config = dict(
    num_hidden_layers=13,
    hidden_act='geglu',
    moe_layers=[2, 3, 4, 5, 6, 7, 8, 9, 10, 11, 12],
    num_attention_heads=6,
    norm='rmsnorm',
    norm_eps=1e-06,
    rope_theta=10000.0,
    attn_scale=0.125,
    tie_word_embeddings=True,
    init='normal',
    init_std_down=0.0,
    warmup_steps=358,
    batch_tokens=32768,
    dataset='wikipedia_en',
)
Below are experts of layer 5 (counted from 0) of a mixture-of-experts language model. Rows are named router (the router's row for the expert), gate (a neuron's input weights, with its number), up (a neuron's input weights, with its number) and show model dimensions 0-95. Each number is 500 + 40 x the weight over its row's rms, rounded and kept within 0 to 999. Numbers have three digits each.
Before each expert's rows: "comes after" lists some tokens at least twice as common just before its tokens as in all text; "mostly gets" lists some tokens that are sent to it at least half of the time. This comes from a sample of Wikipedia text that the model never trained on. Tokens count by the router's weight.

# expert 1
comes after: " |", "\n", " (", "′", " 1", "{"
mostly gets: "″", "′", " T", "°", " Al", " Har"
router:540542591498516480535472494621522469512505523467460501518531461522493486521593485528540573468475532512538520495497510459530519493539445471597422547484486527465496465407540500464441570441539526475501583576477465507427473469480481481545525509455469470530403452399579477450485491471505572496
gate0:567500529500446453493473511529500444503461429568529415465479491475451514507490537514443473522534560531508458513550507465611516561525532483448496485483503504526515517496511504527540515481465547444506548536507430458452435444474470480492540518486534448460478463458454491480416503480461497467
up0:495514552463557471487495520440523506535480531454514516584467561509472503579516544442511504442539470461504450531472497517512509464446460534544569550489498477409509496509521519542391433459546532536540528537473572530504418527526520412470461469495538428468519533530464445496495479472491525539
gate1:517431466462482473457446495540613507523538442565408475478430533583442471538529559499559555473503418478513588444461517474537540492500463580468476507529526493465441495517554480619482463450540516397458572518477498517459603532519524499480447435486506490489506479465497500495555524526483549470
up1:550445495432514506503456507498507534470541454517477495490494524487521510534576536493465542562568499426421477465423484467487478514471551479495495506479464515413513511425496491481515519498365453509500501567528457444477497519462524507548589412523546482426535480487505412485451426536496616508
gate2:445441545532381516467510506495507476516520453525551427498481507456525481453479551540525511534485552444499539483408589555522449551463504501505453522544504485470439508466546603492479470477560501503482474506547447514464499450466564477507498530447481422514439506444520446500569464553491499594
up2:621526458553561538524493465504454445475466549523476522506496513565518585511459493482427504386557497468517444544473466419512555495513546453546475434508510534514512539533491450469448455458509458511499562557463497494501451479533531558446470520496513521481547487478474458544508516524514500446
gate3:555494524480448511456549499478551476484575473568464492482442488487488499539534538487490494524537443515590472439443475494465517502481487542457466564512591488537492441454570513477496526542524465592469546467518455490492442511436507536494534522448464465490494485470459477456507417513496477539
up3:529512487476504419491511515481488463491541512535494525580506489487465443465484542509446470594529465454480493452493510443471447553508590431582542496483505508522505522440555462501526513594473482521561457531462470493495421505507459486522514535536535456520426496604530526408530527471472506478
gate4:472542488508501544464494483568463455562559486513461496450456435522563452496450486511556473402401486487512539485449563500471445473507408462426496446426499497508478488571472479479509516491473452532574496488475470449442518491510524426491536469489481470538478508475567532551504502459474494514
up4:505511509503457555459550504516485561516487586513581477501465548488517546495484509522518558507477537462502498502537545468574504481527492532563502515436543543482541468539458588515498545524511481534516423493467463418503461503521552430457581495466454449469515499541506480481491545455468479382
gate5:581450481473487499528538523574453476467544607529531470490514542471551505573518512522513501529448510525478561486504505505514512490500422534534522521376466458536522530526508468484478466565493483553494582512474480461453513508563537470517621484426499494546492454466582438507562515536453428466
up5:540576532505569456503476545524470520572554423533435448487576401515482507438487484602515457435482513553505519443541438536513535491495492486477417493524525478553499489518529535459474477537516441548484444503481554529468567470489455531631469487486588439447510544516586502509492516443523537535
gate6:566541515512522460533501485448518453477456590452455517541483545478493472492538432490473532515453428531437515426388459484468445505480530475558417536502481471555555537434541515478463540488478471515511501508531499492510495535481524534481485515504505534559540499452437455433427490545530521535
up6:508394496488505578525512457609486451520499442501484549427529504496523528526452476469487478495496521424531485572530439478464471469497501522522505542480532501505507436552456544502497446542491499514507507467519523486480515472541533494523511550521587422468535478490466489519531476536437554508
gate7:459418577491457551503485460557533509530531562506550487403514525486509585485421469451467559486482454514565512486486543504528454506506534488480572479488486475554519504492452441431508451514537478439459484538479520589556511427484520515516468464538520515545451494447462501538552462503474447462
up7:459488465472439474485427510561455404519536493429362541502531490582526503425579506500476542473526528452474472544564555491473426445478525503498484520584494459502546519546460449486536498475450510511474487514519467499510554493424545500468578537512529541499519484535477471472503514485552523526
gate8:476445534429482497464501488562521507506577489508439440436492508560523548565581518563534489418477509492515524503522428486495473461483473448490438562488566525453480495523500543467521509557508567480565445477533495552505460590453518484525481476488505462458550430492515487451424539577471493479
up8:494447544490440503481482499529473517521542552482478459448527490494515508465465518515526537470491484512545431550598459565465560393477452521487525528448495408512457473514487485506442522488496570546541468464423476430480515480471521520604468565414455479553483523433518495485533535456511503466
gate9:490533473424548462522471552514564468515488503529417513518414528528498459550529562468521464508518460589577534493502506487520512503430481430495476527505552554469455543523485483464462519425466470514519504475522481479531526562423545545461500528465548484438491467487476441477535506469545438528
up9:582475545518472553435527526452592521483468570464515425525439601523475500589482464562526535513524439479467472502502526512563509482513475469599586567459496574478488517454495521442508463524464477488495561508497502412531472502468534531479555510484444545506484490464445485562477561501501473513
gate10:434478523503489520501439442527516460526550500504510435504519426470543459497496553463454500434492468456525544523537504547541485500500473500499522579532448506532496550498430563436504511459501544523528538590550536504436532524468531485523520471513507453496525464482544507585392522467517469554
up10:451469481495570521486462479548505521555483478469439516433560466507452549449445543531526494484520548434512539447486461479535604474542453434451490427512485583485488529497531466477511460461477469561499588515491499544524523451516421467429520541499495448508546494498505574542508516494463572427
gate11:530484554532552541524495489531463470498521421543450577519533522572451487534479542436483527480503506486467381514476513494497462421514477533485550552453520460480480574469555560491553438517509473516540502522472462510466481522450433568454597498497442493582453473527513506477459477489497548512
up11:470508505595515472476526493500431535507449469514576509519579506505542524392480462500419518514554495501507558489501554503434514508516511429508531477533478501521579521482521481480505530528467511495527476475532557515538436477512478527498457458486496525505502533491477428477497459530487473508
gate12:526430545517422533631466546603502496537505542479564496503477520503508531449475559462523503521528465517530445530522537488537550517494395526547457461589492497448508477496565454516471516487529518468494544469528520470503488506505486437516500491474483434575419492548510439474552541474517449509
up12:452550613490462523516477500554528489527503498496492521544408418484503537521497492542501562540464494489504482504501482452450502469539504488545494492442504535427439493554508492493505441471473398488475508480496525578491514483438482577520485534485462468441504513519526461484471492509405576454
gate13:597502482456464510540487461528518438513544573579489457430540497516480468463464513466512542502507516523486511434475473529490577519493478510499570449526508408530502495525530454488444487547488441412455560538495474472478533563491531530477628407454580467522514521492474463526516454533489533586
up13:506488570533595542500491515465481568511572478484551488550480448505495472524501438535436496487391506524491492535405516476488513456485445496590524520473510474465505511420459547523493451503455532487495539541529565520544396521488559421463495522508446476537526571501476482467467509483470517479
gate14:604490530481504522486541536570572477526571498574534480516599543548436516519483508511434546473490583478497542539587507490536558503482502579494501503492503471481513519480448456572482536505515521476556472510471482517469506502514435496527539479483572489525510532528512479454515494490523486552
up14:538544474488497464465489494460476517530518527464471436461460520565440471492528435478489483511504497477506452464526462521494467439483496503490534499527511472535547435449465526491504460511512530560499583480495460499520479574467580521488431481549446519469476473443473438511441506597477435545
gate15:530488488533542537520507465515480545496527455510449479571476473408553471577547510560605533455553513485462439516520621499473496545417469491518507497533507477446405552506588426521489532415508507479586551486484453507489564429457493540535531533432485496517505535406538496522535516543449510506
up15:463529483512549485496463531460440559399449496545528555488414463452516528559509454500489492504618496499565509531529583504509542538476545446525510553505473472453494574528487492540481496495531495465533562615553499499441386490502452478552440567529553522476477512514584517500534510531424493447
gate16:458563524446427508475474494488548541518511535531464472462500483495502464531466513517537482483508485399478495510514463530492461562417498503599535545536545499512470538513483529516486559521495453475530496545527422490480412478517492473466508476505514481461524448549458557484509519486428462481
up16:585591496488553501498537516464432470451511496552523504536574495546512502529541527509497526485520503522516552486488443462530505536513462512506532451497524473491450469480537505499540532594476444538489434457474494519438454582557499495563462523555458514473485507502511432530481492507523526452
gate17:488503482459419489522502484530468477500551512459538460511520516548513488511440456497528483554449412554514568480476473497494520545533507447457490456536525475549484505509495493528414481426428500527509499518449482473364473527352524489543449501520463481442471493516478392454534483491520553486
up17:545482499532552539514474513493521475496478547517492550491489524506511493582520494543505510469462501557472491538477476482541565512533544542527493556484548552498531507466509554426546527558459479508498496512575513524572536522590494444446566515452532444589526502507508480500493512577487594502
gate18:572502485466490608567419580528496479508562451552435513500463537587460502499466481569519514479470447559496488422508488495553503478501440511435525499507484428483498491567501492518494536541463494518547494427506487529519528532552582396490485467510509508497507482505540481485456487530484519526
up18:556493505500496487434533516554478522495532411471477508446453473523510480435453471509526446513535524484562532483579515523482503504415486416517462408567508548498487501459496479452437486507488488540481533475495494525504563482441537455507454476564453469470483510515496507454531561494555526464
gate19:557512487457499503450538399507561506500494520455422522561548550512485483475493530523487497537563502522487468537491569544526434485502555501520589511489477573477432433450525476492546503505485474572530517544545446512514456460463507544436546519478528507540504484457527479492577518551472495491
up19:478486477527513508506473523584520512482438438502532529493518536497478478506486553521522455515445499483540497463516482494539603533550541470476546529483463554447482496525465514523536517532413399529479599479458474550526453476492472487490497451499515465562512507523428508529443530573512517495
gate20:487544448419554522537528511513506496495505466503513609547533511511507479541456558550522544495508510487524497531553539442516572492495540483548514531509465460607464512564479515501495465482561521459488494525465479493483500510496460468440498547492539491496473518496527512549539510549422472572
up20:526467470496544442440539479498527547484497507534516494527369523482486515584460486508563467539616538560444522516550505449512482492484484510490492565551452420495524552478579492511488435493470516512500532551534533486499537482460450524466548490563498537410512429439534482499477506500524455579
gate21:432511499548569441489450504503531488486475492545534516479577493462468452482509518502530537543611524573541580599497485425541482497438563461420441461525441475523426533505502462459516557468467509421516466426506479518529521538530454557520480546458436512563443441477488493496506537484466437529
up21:458523516513445508475482502423405521468474466527586522515473478434505513525509486467502449571496511469487490475498485531472512525524516499555454491464557504474519486505489571498493486550518445467486514525487479513456513511544571428509494578544562567413514585540476546534445494544517523405

# expert 2
comes after: "\n", "=", "  ", ")", "\n\n", " 0"
mostly gets: " the", " and", " American", "=", " USA", " United"
router:520469485451501573529482532540581502511495520476495501478472470453472526521480503525489520510421512515494490454469529468511536421475479522556488517557530494539478563495525481471436472463482493490560557510544449459514417418490421464478512545453475468454520490564502498551514478492444551543
gate0:433483498454485524535504508527508482517491524528486500532564535511552574463519510427506568442497498543453440613528424546450479517487532482546557465508513520496439557498454488476455527471429536559511520464504465429509491510468458521457538562479491578553429512418494529462516539454394492515
up0:510457469472539572521505489474427500541516468445515511496547464505477547540532482573459486484420462494501539479561497469538487509549497573387448517525504418524578496517501497590554508552544455487512412566491559527519462505517542425502518475519486511494560476543499526535479478550543518481
gate1:565520579583506558465531516545507497496538436537444477557530473490571534581552492518487465492464450486475546490567508504449553476492461512535515579473583488558453569531505487489496526486512459522453496558507532573492480481535517442494518472499517417488577466525470478554497515595475460508
up1:517485546498523598554449546459557509566504470434445477615536529503566526466495484573457492545500482477540463502496562500477512485487503508533506539464544519437467514465444450476408483481542483397456496532624478505498482492489461470541458492504406498510455474569439437531565475523483514524
gate2:468457508504577443512553528499470542544573483514514550545428493490544467465548575575497487500469539420433484478537501555502497430497484480518508474500511504497528451534477482496482512535513501547537546442514468560506589478524482508497598466446494466481470479501479505552503517513456482472
up2:464547540445492509445542430415474523525448476460553501515524480511573502516452453444517532511512495387475496522505479514522494465480525465484476483403564505533433544517504522522361483462557547497471524487509506556561525521549488452566448562472484525520563473471559479523540560541473534504
gate3:534596505517483533499534503520463463489490483494470517418560553541546530479540521516470447480520525487489503476537449484477451491428491478572502465425534441512525504473517478480540511551479463457559520572518447589471468464507508511516559534473420522526530501497532525512456448524401512494
up3:548495449520540569452577469475473572494499465572552516433495564580511543518443510499439486514515485525525456531485515490520483530502455450518528524480445493590530498525581544478522452523490491483529548439532506587493514523441519538544504534518503493473521503521470509504556441491404510531
gate4:511503539513478535513539487517540493529547458526562610512496509524482477478504453528481526463490479476539487603458599385549480476480506592586490532485492541527504530509539447472448487462517464502553482485533463522485396487469523545504458481539559470522502496462464443638431491533467536517
up4:437482501550472518547565395534553491505461502553443499428534530482623539507479546560573482528418498512469540470517482518499529487502493461479482498475501518492496513442461573516580531537513555489518562545516480518469555464445495477547540490464471539520522463553534553410581518520464522531
gate5:605447533520510408486556484494552527449582546493484531499407526517510496454494466484513444480510500577487523493463490515478445525445508546472505478504503515460521490486557440542472525595501477555501521500527437511505499493526462469482501503458588519445449510460487531501526523475489534488
up5:477502522517511524582510519484510471453477436517509504498453437493542590483506494560466497546507509478501509493442562431433485498496510452508522470554513463489510521515519450485475460478500532488541504465443512485513544540423480542392502553439501487467620526486487546533572570502501513511
gate6:508509470467480512451551490488556529450501525563502467568530459522566488551465507513555529493514538450512490521501527502488551511462523432486492453489490567447477502442491443420402454504483493502475471489504491534455509481496555410582601507466501442518525489501483534500580474514433473505
up6:561505436557524497529480452542429514584521505574435506507535518531546513552516440511494506471507422504500461486509549461591495510507540525477496485457546494520528527489484537563468570545527454487504485482515495500523572498535542492551496449534498518502436496499493502528459563485507479422
gate7:532482498531533457504475563487495451518523475550514443506428514497488496516515516552429538461564463545502484556446573537434509511431443474496523503569469558417575528526493458480479527537450490554480509498578546558517536489523494449536522506456471586448469507470465456534552509497431501496
up7:563514425494512481519443499505451446462446527536454508535527586520525376513539454445537535424499478425464501517518444480446465465492521531511482470488558440466489537455450582591508614553539542501493546503486528559451453490456521477519540529486512483500526526499557509493478523460557499480
gate8:461510510445510511519562416519479499540521481460454465507514491451457441489574464585559484474442495490547473463500578489508489510491516500551462504504466504450460502530437528505539592580530420420504489556531447523482569529472523458528569480495475564560494502459537544469552585451476530430
up8:429504491526498530536568436476508507503504544497487493504486546500567512458452501492485500500494463499502445449469513477451496505467503510524523498511497530540477544555390478468513429568499501435470485506507519531516550531555551441502502523466510561533452494557449598422467503478468484470
gate9:506566500452483518506466465592507478457492550482436493512542505542550520471483520487554539589435581522556522550422571524554519555504517538499559562491424582477516465408525490531576535412460450468519508524454498480432453455437457497537468508483545497484565494469496477461475439498499532569
up9:522445495442539509442473508509591495485413556486512516471538490505514489530462496545496461541546510414491484566542575440541489486455457542504507518473522507480550533388475501445480539498500479483437534546492516486498475483430460495434437561472408560530543513480468538485531522449531524522
gate10:623492537540535499492534487568521566588483481488435501604505486504530519455433534464458454515466546434482487480501525502506498429515506478565516512538594524580520468484517508477451536507501459438506534502489467527505516488529437466500543516464508601540475472485476500561497562497416524482
up10:595508514562463468439483478503468502516469448470544441494463534442483514501436494493435485499498484526530451479419465478483451486508520489476541499470501511563532459527498517527484547517439484485482456560404520483578545442594457428555477538548515573550520516500457527495467512505488463544
gate11:597531458422541585421483545500464470505486531511505559495516467491496442569568425540512493532490485482458452487526566534502506462505443526553508547479473503472528494502529551507499511517492549539458578527510464502462433484367527493512539524508432558469591457534566498541450488516456577566
up11:444494541480530429560466514519500499480580473444484541519521492444485524360518524510512484507539544519494491597530450488469552573500567549543522458538484426423477487507509452474507524471532483438472422539460492467524515503608477487511487486494519526488373528473491482416490481505544535438
gate12:484554518545507511528448552652585492539533515494521440529537482518485514520531462515541497482502534535537518442506529518556569456559374497471516591504550488496462487444507511519498440441523477548507542512524475496399496547439497483495499496436548505458503439491476460534479602516422580497
up12:506574478518471429529534514501571462528552565509531353522549525469413543484499527533554513444522520575493515467529493539600510481544431472411510536445520455510456437482550559489521460493498446578472479449511504487460529540459535463513500496429554480490433464477527472467507588447470454497
gate13:566507482484460556514477486480502523462482507503491404448446440489548580500466489560471445551444536516485491375508444452534535450495479526449487512496556480541472500487454522458486481539506547549414521588491492547503488508502554456523531515496512425475573513545570442552478489541541481551
up13:509500530570507461524480502484487492478519448512477504427560483536496531561508474463486541485463516441460472569510505520486507507524548554502540620675467542492503507492430521513501521478550467418503483497477468509454448525521517548579425456468525500487482487464448491487501477503530510519
gate14:481499464505485521424531575522531491525525550486546481497482541450495535446536488540477536517495490472463516385453467475470551518536485538430521526498446511533534568519432482418466512538515454531516503500495483506513574489512497401541555431445443478506504516466497504492551507510526444499
up14:506510503594443500501518505490482450448479545478460474511537513477489484514550481490460445570470445522413488485519442514420475479519545506510561451550497531494500569513545448463492444546372514453592518488523478519535535489557398460454460453509541488521498514484415502513548555559495419473
gate15:542512440522516458437478535553551541552591532496431513497479461533534485448436524512450552482446506510496519512470488480441519446472464538473480535523536472459555485519548475530442510470474451558538526459462499477503498505532456473527489480530514494553533488479553539547489500506481522455
up15:489533441514488537412501577499553526528478567514479509452497518493554502450511542457444587568439454574397541519480473519471460460475449540485463534419500423513457504506498540455524532499481402518475510486540504529485543542530488556488495577454490500459513514507536501546494468519546446498
gate16:498471510481528510409479473521552527444546482535484564443551519491529472542579548501503514507468444450446477474571469568483506420459517493490483482512519493495454491517484490538451534498556522519423549491523453542515461484471496522496512453397450549542523464471461489537501523514512486455
up16:527508507483511503587484512521499466487518514483459535577434481508504548489457484520453521487462540493548542426432509458510462577461497449487517541544473580510599527468491517510478449472499500488558553579437510497507507455486471426523530503556561449443523505520526554496545482478471597543
gate17:501500543505500509502558467546451440450526452469488554455503523527501450538455486476504506479541489475459477447434516510540543427462446499554447561478541484456471512517526403538535501514485495549486542454449496558502533509479511501460571455525416518535480428508557491476499553509478502512
up17:499499423538483530496452514483577483507489583515488465473465516528533577439531490478517527500457457491504532490424505459493490469465484454432536470562344526500516479525510499489465481469438505407538528523516494571479489518498468471536500521478523452517458481467522519496490435515488549581
gate18:518468506546484549496521527493480469515458454527468498497607530510473560525468544591468515490518492441466512511544550493520555476531495445488519509516496547542475496522466568437488453496557464537467473488568492545507484561495524446568510509438461470506511404557513457503463472549486554521
up18:525506503510459438501469534511494507561473500522475482546482509553448497501543480519527526474425548505525479464528529478496544488484468525511465592447487491511479487509504436524516498551569440489503454532509499482498440580485561546518473559443491419475522447513564432530516573477468496506
gate19:545464459556533457438472501469497499495498503526414528422453446527563452526516532538533538578549527435515502493539528538478523517469486512500501500544530448505470515490533481447490513498502448528545518584537431566474437440448498586459482481472549445466553506436402449591529457602476542437
up19:535435503578491432588490572525441582510535432469544498421474470490552505514464498497472441515510546568496500527476440509457606581499560519487464529509463586518546518505503397558488453499531541600516446530571497477507533494525475517525538497533508507507500544568501528494570484570545530532
gate20:519505527458423603490548452531483443489481451518534421483545504509532558429476512570526507488498480548499534411547445503512522497496452444543511512471468429573512537511474515444476504541565483440523541530481482519505522469423528535500567449473518491458513490532462492516467546472496507516
up20:519517506429444489465487503504430462441469444529474440535570495456502542488484523547481504510509475515557463410671432572455504484502490476530588456449442438565550516564461531407497505563512498510464509601504543514585499492470456503473591457478472529438495524474504550565515562509549514543
gate21:539571430503497526418424468488499530498524462531517569485532477487474517467449552516502469563567503434485472486494544577480462459489461553591562499479454436454495566473434416529489516446467473528499482511517497525503578475462433555444462553522452551566543484432472571485487440479473544481
up21:449500469409495516508488506478440497504454474468511495503451435496536449535517577527470538526496513475480529480575541471535460572465544496435470453454531433550481467474469568470416505468493431560472534488527538468495540520544601508523486508506467491443459479489490449460469572460479410500

# expert 0
comes after: ".", "-", "\n\n", "c", "di", " but"
mostly gets: "  ", "R", " The", " In", " It", " St"
router:497498512467504491512502540580515507509595531538476538568490492543532428523519554467442551520473521517469496485446545471533523521529487522463487504548483526480494568439571449420471523468517560580521492526524503548489492523445576489511458523452429469516430482471461484504471502531511467559
gate0:473468500461480550505516506563516451507590488592474498528455497522539572527534511477518560410446519569523547460463544473478414479417465526489472532547466513507515504488487439517466404445541527514574496528534437458499501540454417528523473508496467569468516460504494481464479542544500508478
up0:531583500544452461503534527508483488564426548441529462454508518547504447510524480546534423573562492533462496522529479545472540491551440496507502498453519525510476520461518487452463601485466488511473481513457494566468473443479536511464483509490496435499475499500509449576485437487514516505
gate1:487456523517516472442534522524517523558518434561437449517503503487565508501504546489523544568506441533418545418472489526490546473517466456564525490513517513505486581458483491529379458516528579484467556463556468491522488491518516547504502456463461487476453501482556478527469581482475491490
up1:534499436503521470437489523548541486462564543451537507448474494521496506484432462522523425505480518485525525513495466430456468466484451525549459493482416507502545439453542488455564502463511477500545454502523557476494480501398463443468519533511525484521597484469451481501497418492458537477
gate2:579459492472450446530482547510495518500474525460500500393475525513548501534542494449468502493502531552524459466532549480469539563406570461465481523505493436587522425506515364486542501491545461508580526513509510480483525567422516462504574470475514490465492455517449515476513551520487491512
up2:526528467538464464412536446498540517455432500513410543510554489527540470495488480515500523496479518527466515454494503428471502482485488501469504550515418504523425477532458522556534537564421441515479465452516491541485425453490487544532490542489477503597566487403520510556433453419498471420
gate3:469435534491457466490531508504485461493527473488519491532529615466565494520480494534450547474491492571466569529505516480524480536469523519480535465496574457485501514490514520491465412500452474411498498520567475511534490532533517519465443508493421543394481492551472503534466581516486453507
up3:455468455498529468419556515543477565447546500557500441458513509561553505451501489486484489435592516501519520525531470545537446466553491493492521492583529441472534503480512525526514523562485535447414486516480520518462518480541517471489507519513478501456465482550485526475496477464567499476
gate4:530471535434527510553526467550463537514536499491510575502441477455540519403498547517530505479553510491557502481476536421521525427478494471488470555497470490451573470483453513483523510589524450495524539562486449422496501544447490522474562523517524469467539505396441450463506519534430519564
up4:488515513513507464512553522471472469493500533476537531404507449479448559508438472495509536497517485516465510601515565517446436498508527510454523538505541556534485592475497545559573545436455565469493486455609531539493397517501507520471505470508503530565492527547477564485451492475481495526
gate5:479494497526421440491480460495469494511495509551524467409443563535465468432454518457512501517500491490505476542464525536523528498501516442515490528495499500522502560515460520500473549439521598503586497616418510611453392498469531469465540573504530483474487471402444452523494475553480493523
up5:441515475463527481492566480491473486495446528520522481498565476491451557456491495436529515481531507517518575538480472534534420528477567516483504559481519568515445489483503579494520462497508470582542514491505521438555469485550433552516514380543531548418484461553501527476544515459540460565
gate6:451447506502498529505433499545536572511524548555554491517609518527497530519508533503497474507525453513407522576554476459548478524496511435527546486512496464546511563510488519484530528504519496458535505566472492463441498489483528482466544492497450520530474465481429469517538488488483542495
up6:422598461537487432491435546485489454461537514478514459501551508503508510510510546538553495526480536461478512503458499578614501534501499530535514527569517483515484484549553498459488522513545494485526541481506525487505548518473525575525477476515514483545516507510529498554505524516579506489
gate7:481477459537544487495516515499486468565478445509455521564474487492490456535511548514569387453472543529442551508526510525566480522486507505508405523513503519441408516518558483498423435427572478445563516531472541535474519523533518482466442511434523424521391505544442471502547534540411507439
up7:500463468515470434483421474502494481454515544534561488440502562472432577477580485503518548620546461437577477494491488438494487520515481515523553455474479448515611529386462534482546477486505469509488493466471470559539461502484497513533519525517440589578533490518550567402460534446496511489
gate8:476495473539448545517423554484515477531455556557520517523529590497532606462574499524470562497506472522516548522452485502585490534470510514510504440528588563496543492501482468551448570478551520472542504566506530469487518488522502522522498400509537509439502489542437477496494541562485507465
up8:512436497578435537533498534420553500513525491437534523523484546541516518526501510450413596494476494486464505515473504465529468551428491439525563459514447529500464479506495504544521477498504526444505497471491530510569452522494516483485428487537496481539515541618502491509569551508491470565
gate9:489486513515556526521513532540591480527488460487487481496498499478560545460544513494502524495536497563504471514513470553595496461443523505488483483469469456390454453516534481530511418472468457551552520508535518468512485441495496551524498551590463583476510492450463557526509519505505455584
up9:489507551527454487502500531484458441432550478515506506520545555537508562600539528538528400496477488474498477487495502464503486488516490419516537520544563483506512505556469478479491440518496494509521459431559501532492511556442516512542516494460544495488588513453475567541472519483491466440
gate10:454473510516492456484469524493602525604555537471508463527448543503493531442482448513535514497484550611487553518530512515550509529489525473559527451566522556490539488481494509456417548529511464427455541498539497542570554475513513487503505524485549453451404463484548464447520560455399464486
up10:530496549515456600466513445557518514516623525524458490518425542498541505488414484475497524584480514508482494451513488569552511449504487495510513475534577519527596515495473479506485591483508419446454516507572504493470492497562511431555490536508585526486504503466497531529511601482513471564
gate11:458524476537536458469444597533532479489493388536444558503441467518519453458539532499429549507548475509509484491531506551499515498420523474437438488496441516455482573545499503607606483490536522494493488456518501531545435532487485516445510499482564495453478412490480504495507544445517481524
up11:523485556579540485485520539463532497439423489473502436517439435476521489535491510523537471486516501445476456506521530590505476506494517542548484489473501510428414487442499491437512560499532498540512571447528571447544490492473532474498521485482468458515425477466406475533479515608576446504
gate12:533512414506462437512456540567495435494516505521484534608500556539462503444484477520470494453563513478491504474505477492491575553487572533538479479529510450460439512552487485556546505468460500512453530504550545487583438526476433483499546510491563474483515498479528508409529535557486508422
up12:487426487460496531484459434462508538526507522539534528523498495538523504466535468456488423434427437491448497515492520462533478477536482550485503479493565524467556533505495525488473532520498490466510512532560496455449547482547480466530513482483514586532473537482466506591454470458495529506
gate13:477501524484529531504521449501477562487540489507481552488489522386563479486454561446533548503571482462454466516491495525507541363468500517535466538535506510497500454529466547542472519506507562428532511549513426557536513509453487486478595474511516536506478522438458509496499525541465531565
up13:571422561550466524546420471509575506497560516470443457592524503525493576470396499441470545466523465551514516494549491520539559535541479503515509485530502470487469572488523584531413519454510573473476496588519481466503543528506525472444433411502554473484511513418500464541507492543475503491
gate14:407563540569507570469470493554584436528461507545471509504555489515526507569455563500516494476558526494533456452501506534601556529469513510522491467510447531511464531533554437514395523517456574465476522494510442425467449510461465540518528455459451481409466464461536475536511513521408524477
up14:584581524549551497487507522480465473441471486477491505475454486474521423461537531471460414444517501488497498506541515516382509513462471469510491523479483479495504448516517494504544526550506479585565494477518494505497472448481462435496468548492476572561489478487563411515477499470525553515
gate15:476407462479507511479461487505504514527486477486507591532516531483515423497500557484499467536538481475412508568496526448596492466453515516514502488575480435413503504458531410523549534491519538566555507525557504475500417589467477524429432457509397541523469428577493446549505427563468504587
up15:480457478514478475442487486552506526546549497449471557479474544494529398520564521514500496449513532541468484494499580422549516419464507534552506439614562468455502475485490561497468569467502508471494489546522506461475523498509446503438457462471515515441441485450464517479508454512539500501
gate16:567535525597465404456503492561501466486551617512436477486459494493531394529476462531524545523522516468555456526533491536444508419426490481463483532440473480507521482518502482456507474502516468508478556453560465484468541556486511434493470506449574488443471526387442558543496475472480534547
up16:506468476510441528471476500499503547487458440490456485516486472515551485527481466459469518503499511468454500532573437464472476563517492500508581499460580513562433569511433539547543486465473529508432533506487512510445452470565513574536516529494474459530588480499547546466527536506461474499
gate17:480523478548539603534559511514486446504504509509562508444476539540576553456515449516449487515477422412540490518435528440541503501534451505512494536556479461525501470535495466520490431556460497520482468515452525480499464540504499484443453595479494484526563460556491456512507518499496526538
up17:504514552565534528572542485537535533483525421556504490545571479473512480482441455513528514552457509468515508505572541501580535495406416521522552484449509475464510524547506542499429469471452518442501452504508541532496534477529495470485504518524504534496555481624508633470512555445509475577
gate18:468490501512475593453472462491479454558518528551473448518549519485471473554535551515469574526473450504582531470443505483449574459502516485468442554483558583539530571445483480506473458518444546498504457556491489473503523568384457540525528496545481492471460483521459515527534554493496489516
up18:496497456519569560470508493503443522475487490522559497524514471538477542460546501489464413445493495486474463450466555431487570524500445516482531562482522528446508536537547473472482531484507515579521530579549561542572454490531471476415433612512410470471553456527448514441526554388544502488
gate19:516486465533505530487493511525519517512535453610485570528526483483494504512585555511487412527575439546467557456553507518465506506559499500473528496570451436528435533505570499504445545427490535523498453458548517544508497534494453492543452457489503561441495506427491502480474534536494504528
up19:543527555491526440487439504522512499575491447485445512562488525506535527469581472484439531406531603444447569533527459516516502487526554533508501574503544493515500498518481483495455479495496559465519568539499500485389494418581412566454507484472516469536525510535506568503496565419534492483
gate20:497541490447457540535525552519495400492464537566469492458478536483534498455519524484491545538502464514423502500425449512550568532563516466638501475556590454508495581533514493435489523551516502469502607507522511486488473550495487480464482485538555530533423443449434495500445494515540466564
up20:497439522544463480522489509517534512575460465531449398476515496491537523405505406540544471493458491548550498539527499515477529463459487548448492472423467525550465444484468528525538487540439448482463437544444532509554459484470499440485534537499485543514473479541446460524469531456383488497
gate21:499441544475480558484516401522498491535528455490501540465467451408539574452482533472456494524485528433469536473477571467467486508467514521486470424495544483528495531497509501509488445431447470501518481405501443444518501464563474449474532492457548451432484464531516586513532556521446521450
up21:491488550481530562461519494434488439500431470554483559512437500460555510561435525473454496408514474476555469507515503511479518553418527481392472444455534589500448508435523567531474496485522430501545537371519446494527528491495485446516494501510494526455424496476450475551516463467393451444